Weights of a small mixture-of-experts language model, trained from scratch on English Wikipedia: 972M tokens.
Below are experts of layer 5 (counted from 0) of a mixture-of-experts language model. Rows are named up (a neuron's input weights, with its number) and show model dimensions 0-191. Each number is 128 + 24 x the weight over its row's rms, rounded and kept within 0 to 255.
Before each expert's rows: a language model's description of what the expert responds to. This comes from a sample of Wikipedia text that the model never trained on.

# expert 20
Description: Nationality and category adjectives. Nationality and descriptive adjectives or adjective suffixes before a noun, such as American, British, Indian, mountainous, angelic.
up1 [177 138 140 140 117 134 132 110  82 111 154 128 154 155 118 134  96 144  99 105 106 125  99 139 129 107 126 124 152 147 139 137 119 112 133 140 171 143 110 111 128 113 105 103 143 113 132 144 192 171 152 122 160 138  98 133  82 147 147 115 186 121 126 155 160 113  85 144 132 129 143 106 106 150 164 118 105 109 126 120 114  97 162 190 146 169 104 155 147 115 146 105 142 171 100  83 113 155 131 108 113 155  75 146 164 127 107 140 112 143 117 149 119 126 118 140 124 138 122  92  96 135 107 125 137 110 117  95  73 134 114 146  98 118 117 133  95 136 143 148 107 142 126 126 136 123 163 118 100 102 143 121 135 139  91 135 117 143 155 149 142 102 110 115 140  92 117 153 157 162 115 128  56  74 108 115 116 173 178 122 108 112 145 150 100 112 144 151 161 163 164 136]
up2 [125 138 119 174  66 125 136  93 154 134 154 139 117 139 101  99 118 117  75  88 130 119 123 112 115 110 116 113 115 151 157 141 154 139 119 138 156 140 123 128 142 141 113  85  45 121 137 131 163 114  86 116 112 158 110 164 125 134 126  81 157 125 146 140  99 133 127 132 143 128 144 115 187 111 142 147 122  99 110 110  95 116 106 163 115 104 119 144 169 121 124 138 128 123 152 101 114 136 132 142 102 145 128 152 109 146 126 112 148 112 142 130 128 112 115 100  72 124 187 109 124 117 108 115 125 170  92 141 117 128  99  97 109 161 122 125  84 105 140 151 132 143 104  89 120 138 127  79 105  74 134 144 104 118  95 117 164 156 154 128 124 151  95 134 141 107 108 141  97 127  82 163 117 129 105  84 157 169 105 125 136 111 140 137 101 133 116 175 154  80 106  96]
up3 [114 144 132 195 131 132  81 133 142 113 123  95 152  98 126 123  69 104 161 131  82 128  60 111 127 120 162 148  85 108 120 110 117 146 136 108 125 144 133  87 118 101 112 145  99 105 127 133 125  93 120 129 142 129 143 122 159  90 104 122  99 169 130 123 131  79 146 152 140 134 151  94 158 119 153 128 120 123 150 154 176 136 122 146  77 142 102 166 152 114  78 132 144 133 125 126 120 144 119 134 135 134  56 152 139 114 132 109  86 114 183 140 151  82 126 166 109 114 111 106 111 133  79 110 104 117  92 117 115 128 111 109 137 133 170 146 111 101 100 111 156 159 136 136 114 133 113 125 128 136 107  90 136 110 109 119  82  81 106 128 118 101 114  91 143 149 109 151 135  87 110 128 104 117  96 141 130 130 143 102 179  92 142 131 147 141 130 127 117 133 119 145]
up4 [119 117 130 112 126 105 148 168 102 122 127 153 143 153 145 119 146 118 136  97 103 145  88 125 139 109 167 107 117  81 122 148 104 114 147 125 129 136 111 106 130 136 135 100 160 130 122 182 108  81 171 123 126  51  65 128 107 110 129 151 140 163 124 117 119 152 197 113 147 124 130 135 147 111 152 102 123 128 175 145 138 121 154 126 131 122 148 159 148 128 167 122 158 156 108 128 130 118 132 137 121 163 148 109 120 105 167 158 160 154 105 129 133 156 173 171 137 128 127 127 145 147 128 134 140  29 132 104 123 161 123 144 125 139  86 141  64 130 134 121 110 113 153 121 126  96 131 100 133 132 116 141 174  86 164 119 122  95 116 144 139 135 118 160 134 127 125 152 149 125 120  91  74 130 114 144  99 104 121 115 143 108 143 179 146 110 122 140 136 133 134 146]
up5 [133 124 131 104 159 107 114 145 127 147 109 141 135 152 131 129 147 109 163 100 171  88 178 103 114 148 150 109 123 151  89  96 139 132 120 157 141 119 140 147  91 138 137 189 187 126 116  85 121  99 134 131 131 117 113  94  97  98 156 130 137 137  97 123 156 109 132 137 150  99 100 153 108 162 118 141 126 134 117 129 110 135 152 107 108 106 118 145  96 100 158 102 130 123 140 126 128 110 188 162 130 121 123 100 121 103 121 153 106 164 113 106 141 157 124 183 160 136 151 153 135 166 150 116 109 116 169 132 119 117 136 111  92 156 107 145 125 141 106 141 167 143 170 138 146 148 162 129 140 175 143 117 132 117 168 170 149 118 153  89 116 153 112 150 111  92 112  56 117 175 147 145 123 143 146 197 118 166 132 143 112 123  99 113 115 126  86 131 122 116 151 128]
up6 [105 130 130 136 165 104 116 146 115 106 136 108 165 113 114 110  86 128 117 166 117 158 118 150 130 148  96 123 130 134 180 134 147 144 135 153 113 111 131 118 152 137 122 133 122 110  70 148 132 125 131  77 138 116 122 148 103 115 153 156  96 131 124 121 117 106 111 116 154 128 164  87 165 113 143 158 149 127 117 105 115 152 118 139  80  99  98 102 167 129 143 139 115  87 156 127 157  87 127  83  97 132 154 121 136 174 127 124 153 121 169 138 170 121 109 119  84 118 145  48 156 106 132 143 138 125 128 128 143 122 106  96 159  79 109  87 134  98 130 136 131 150  75 100 104 147 182 101 151 153  86 158 145 148 109 117 109 107 134 170 115 149 149 151 155 142 130 148 144 152 106 107 100 163 126 125 133  96 106 128 144 117 187 125 135 116 155 145 156 129 103 100]
up7 [135 176 163 143 107 169 165 146 121 117 196 137 149 153 125 181  90 156 141 102 137 154  85 110 128 114 125 166  86 116 129 154 101 144 140 135 137 165 130 121 124 140 134  95  93 167 143  87 130 127 167 127 110 113 109 134 112  86 115 142 154 179 126 143 108 126 110 135 111 134 119 135 172 106 170 125 115 116 124 140 158 139 116 125 118 104 149 176 132 115 111 135 133 146  94 131 144  82 120 127 103 101  97 114 122 108 120 141 123 148 124 151 135 114 146 174 138 109  76 128 122 141 119 141 122 113 164 128 132 116  92  98 148 147 147 113 126 124 106 120 126 153 100  99 154  95  95 143  59 101 123 109 131 157 144 112 151  70  98 132 154 105 161 109 110 122 150 137 153 129 142 131  72 122  96 116 162  91 107 100 122 142 126 145 164 141 126 146 173 127 151 161]
up8 [112 146 114 102 137 110 131 121 106  97  84 154 174 120 172  75 128 125 138 168 123 123 135 132  93 134 116  89 113 187 123  79 108 128 107 166 153 133 113 126 107 136 126 127 149  95 158 135 110 139 134 115  97 149 129 176 172 140 153 139 143 176  94 119 142 111 104 110 141 123 149 107 138 147 141 110 116  87 112 153 134 153 114 127 143 136 124 106 105 127 123 121 119  84  74  96 106  86 133  98  87 116 101 143 155 155 122 154 141 135  93  92 155  95 143 151 145 132 115  93 124 117 131 135 169 111 134 102 121 145 100 116 130 147  82 108 155 111 142 155 178 141 133 138 120 144 151 110 112 124 168 101 118 152 118  86 101 147 106 157 170 129 145 111 149 172  98  98 125 137 144  95 107 144  96 100 132 120 160 123 131 154 173 122 111 158 124 153 138 158 135 180]
up9 [126 132 133  97 142 105  98  95 114 119 103  74 103 149 145 131 160 116 132 147 152 154 131 124 130 168 143 113 167 131 119 156  92 115 134 117 153 124 137 174 137 133 103  90 100  80 141 146 184 175  75 102 109 146 121 135 166 152 170 119 166 124 120 117 132 132  66 145 161 142 145  92 113 149 146 138 108 144 114 109 110 148 119 153 139 160 104 133 145 141 160 125 131 133 135 112 119 109 146 123 116  97 143 137 103 117 126 149 107 104 147 151 150 156 107  83 101  99 126 131 125 113 125 113 145 137  92 110 129 118 103 129 120 141 144 105 179 147  94 118 173 175  86 146 136 126 147 108  89 153 114 101 102 136 167 136 120 146 109 162 107 145 150 100 134 180  92 150 122 153  99 131 146 116 120 119 128 111  80 149 158 160 142 131 110 137 137  80 147 189 129 155]
up10 [115 134 130 156 167 138 156 109 111 125 131 146 104 136 136 131 132  91 103 155  97 154 155 137 101 112 118 165 115  93 169 130 135 133 129 110 118 104  49 136 176 136 139 105 102 106  68 118 123 134 134  94 137 140  85 133 141 121 128 129 133 140 137 135 113 166 136 166 109  98 172 117 157 122  98 136  95 125 114 127 134  81 138 130 122 164 110 120 151 137 120 107 120 139 133 123  85 160 127 153 125 119 137 111 113 135 122 100 103  66 142 118 136  72 100  84 125 145  90 131 133 120  78 127  72 100 130 122 133 132 111 117 106 116 163 172 131 135 176 175 126 163  73 168 128 134 144  92 110 128 105  98 153 150 128 137 141 156 131 184 114 125 117  88 119 109 137 158 137 147 110 131 123 106 113 119 153 162 118 147  97 106 161 130 134 102 106 132 158  99 119 144]
up11 [171 129  67 105 101 147 135 121 140 161 196 118 129 138 127 123  93 105 116 122 121 136 115 134 127 106 101 152 122 147 115 125 150 151 115 156 136 127 115 125  82 130 119 120 152  83 124  90 137 104 112  63 114 155 120 121 130  93 107 151 108 141 139 164 103 155 148 127 108 120 130 148 159 143 134 191 159 117 114 130 155 113 125 162 124 128 116 139 146 159  98 129 121 121 117 101 137 157 136  86 128  89 105 109 136 111 181 133 105 147 137 136 154 118 138  96  77 119 164  98 113  98  99 118 137 131 145  87 129 184 104 141 122 108 123  79 140  77 164 139 133 139 115 160 158 106 123 155 109 102 115  87 117 161 143 131 138 153 141 138 163 142 117  91 129 119 115 151 137 157 114 128 144 108 129 128 153 108 166 123 157 137  86 147 149 121 174 186 132  91 158 138]
up12 [147 119 110 121 109 180 103 140 115 103 146 114 122 105  98 147 107  86 140 144  58 132  96  80 125 147 138 168 142 142 124 103 140 129  93  99 154 123 143 111 123 111 135 106  98 130 132  91 130 133 145 112 116 113 113 134 132 128 101 158 123 151 154  88 114 136  97  61 128 121 122 116 148 126 106 124  96 156 108 187 124 107  91 134 144  99 160  93 102  94 118 143 145 149 128 125 122 132 110 138  77  90 131 145 143 111 138 114 173 105 144 160 126 135  88 117 114 125 142 151 130 122 112 133 188 105  97 112 120 153 130 130 138 121 119 115 129 104  81 147 142 135 123 138 114 168  94 114 123 125 128 164 123 152  76 139 153 158  68 117 147 165 165 147 175 178 102  96 142 131  94 114 161 106 117  83 107 128 104 117 125 135 136 150 128 108 142 145 148 130 105 172]
up13 [132 121 121 171 138 140 130 105 102 144 140 119 130 102 145 124 142 142 166 194 138 181  92 114 133 171  98 134 107 138 134 148 170 159 104 104 126 112 162 165 168 105 102 116 142 149 129 148  97 166 169 156 152  64 151 163 147 112 132 119 168 115 113 132 140 116 151 117 167 116 142  78 145 136 171 168 121 123 138 121  97 148 143 143 134 142 125  99 140 110 128 153 143 101 133 129 121  75 105 122 132 136 131 130 133 135 103 128 123 153 107 104 116  90 146 166  98 154 162  88 145 122 127 128 137 115 142 130 136  82 154 142 142 135 108 106 103 138 117 110 115 168 125 117 156 137 153  86 107 148 110 110 145 139  93 108  98 138 133 162 140 147 178 121 140 154 159 111 138  76 122 117 110 157 103 106 138 169 127  91 116 134 122 149 127  88 127 110 144 149  63 154]
up14 [102 122 108 110 120 106 130 148 176 131 137 141 126  89 119 130 133 137 132 140 184 142 105 143 163 126 131 125 158 152 147 122  99 108 124 133  97 120 124 114 101 106 126 166 141 149 144 128 129 163 124 121 129 111  94 146 171 142 111 113 122 176 133 156 106  90 118 145 146 124 147  96 115 132 156 161 138 105 100 116 132 163 140 132  92 172 163 139 133 104 144 204 120 102 140 133 147  38 144 169 119 148 135 138 168 133  86 148 162 106 138 108 149 152 171 135 145 147 138 129 112 117 118 149  94 109 118 105 113 155 119  93 172 125 107 123 111 141 113 131 106 162 133 143 122 129 122 140  84 116 132 168 125 119  94 128 105 104 108 100 106 118 140 113 174 122 157 123 185 107 122  98 114 157 110 102 142 162 105 164  86 102 158 130 116 133 148 110 176 170 126 118]
up15 [110  99 117 154 138 178 139 132 129 125 151 136 135 118 120 155 100 115 121 178  99 141  96  79 134  98  98 124 130 148 130  80 112 127  78 126 168  91 131 133 115 121 139 129 172  90 122 134 122 166 168  85 116  97 160 122 101 125 154 106 115 141 162 134 162 138 120 147 145 119 127  71 167 129 161 122 130 110 129 167 120 120 130  83 109 140 142 127 109 128  95 122 128 155  80 120 146 132 101 162  44 181 134  99 135 133  74 102  98 112 142 145 113  99  89 126  89 102 124 100 104  92 151 135 124 117 126 122 149 148 108 155 127 171  95 155 128 120 117 101 152 158 119 127  99  91 105 143 103  80 113 126 115 123 125 106 114 123 135 116 169 121 164 134 162 121 129 146 160 105 133 124 121 122 119 129 136 162 127 143 127 167 145 145 131 103 116 142 163 123 110 135]
up16 [138 127 159 151 127 135 141 118 132  86 147  94 142 138 133 123 126 147 153 136  93 172 103  84 155 157 135 136 106 122 135 140 102  98 127  97 133 120 115 166 115 105 118  94 119  93 138 130 133 139 136 122 162 136 117 138 183  90 126 116 147 111 141 135 143 129  88 102 128 132 143 126 127 130 174 125 111 127 131 137 149 131  95 148 123 170 126 125 161 123 123 176 158  99 153 123 157 113 113 130 101 131 103 148 142 126 149 101 136 131 128 161 125 135 147 120  73  85 111 123  91 123 122 119 173 121  60 117  80 140 133 129 159 179  74 100 121 100 121 129 129 127  86 152 104 106 126  93 116  52 122 145 150 135 102 117 132 124 115 146 156 158 148  85 160 175 119 121 171 120 104 129 134 104 120 108 150 150 121 111 156 126 146 149 195  99 151 104 167 163 123 142]
up17 [108 163 136 160  75 164 135  96 141  97 145 112 164 150 133 131 107 109 167 161 115 166  83  89 152 147 145 159 124 105 147 133 119  70 171  85 151 108 138 131 135  91 139 113  82 130 134 148 119 127 158 134 149 110 101 198 137 112 105 108 128 131 108 107 111  88 114 168 131 136 155 119 145 105 153 161 137 135 113 142 130 120 121 121 110 164 109 157 157 126 143 136 154 153  90 111 130 118 101  96 101 121  85 122 131 157 139 109 126 121 163 128 136  85 103 129 138  97 105  89 107 136 105 120 166 101  87 121 109 132 112  99 151  95 142 101  73  89  94 101 131 125  86  87 114 125  92  85 134 116 138 127 118 144 142 102 110 122  75 125 152 117 141 119 131 121 125 144 149 116 102 132 110 147 117 136 148 131 142 134 119 129 179 161 129 124 112 118 159 166 126 141]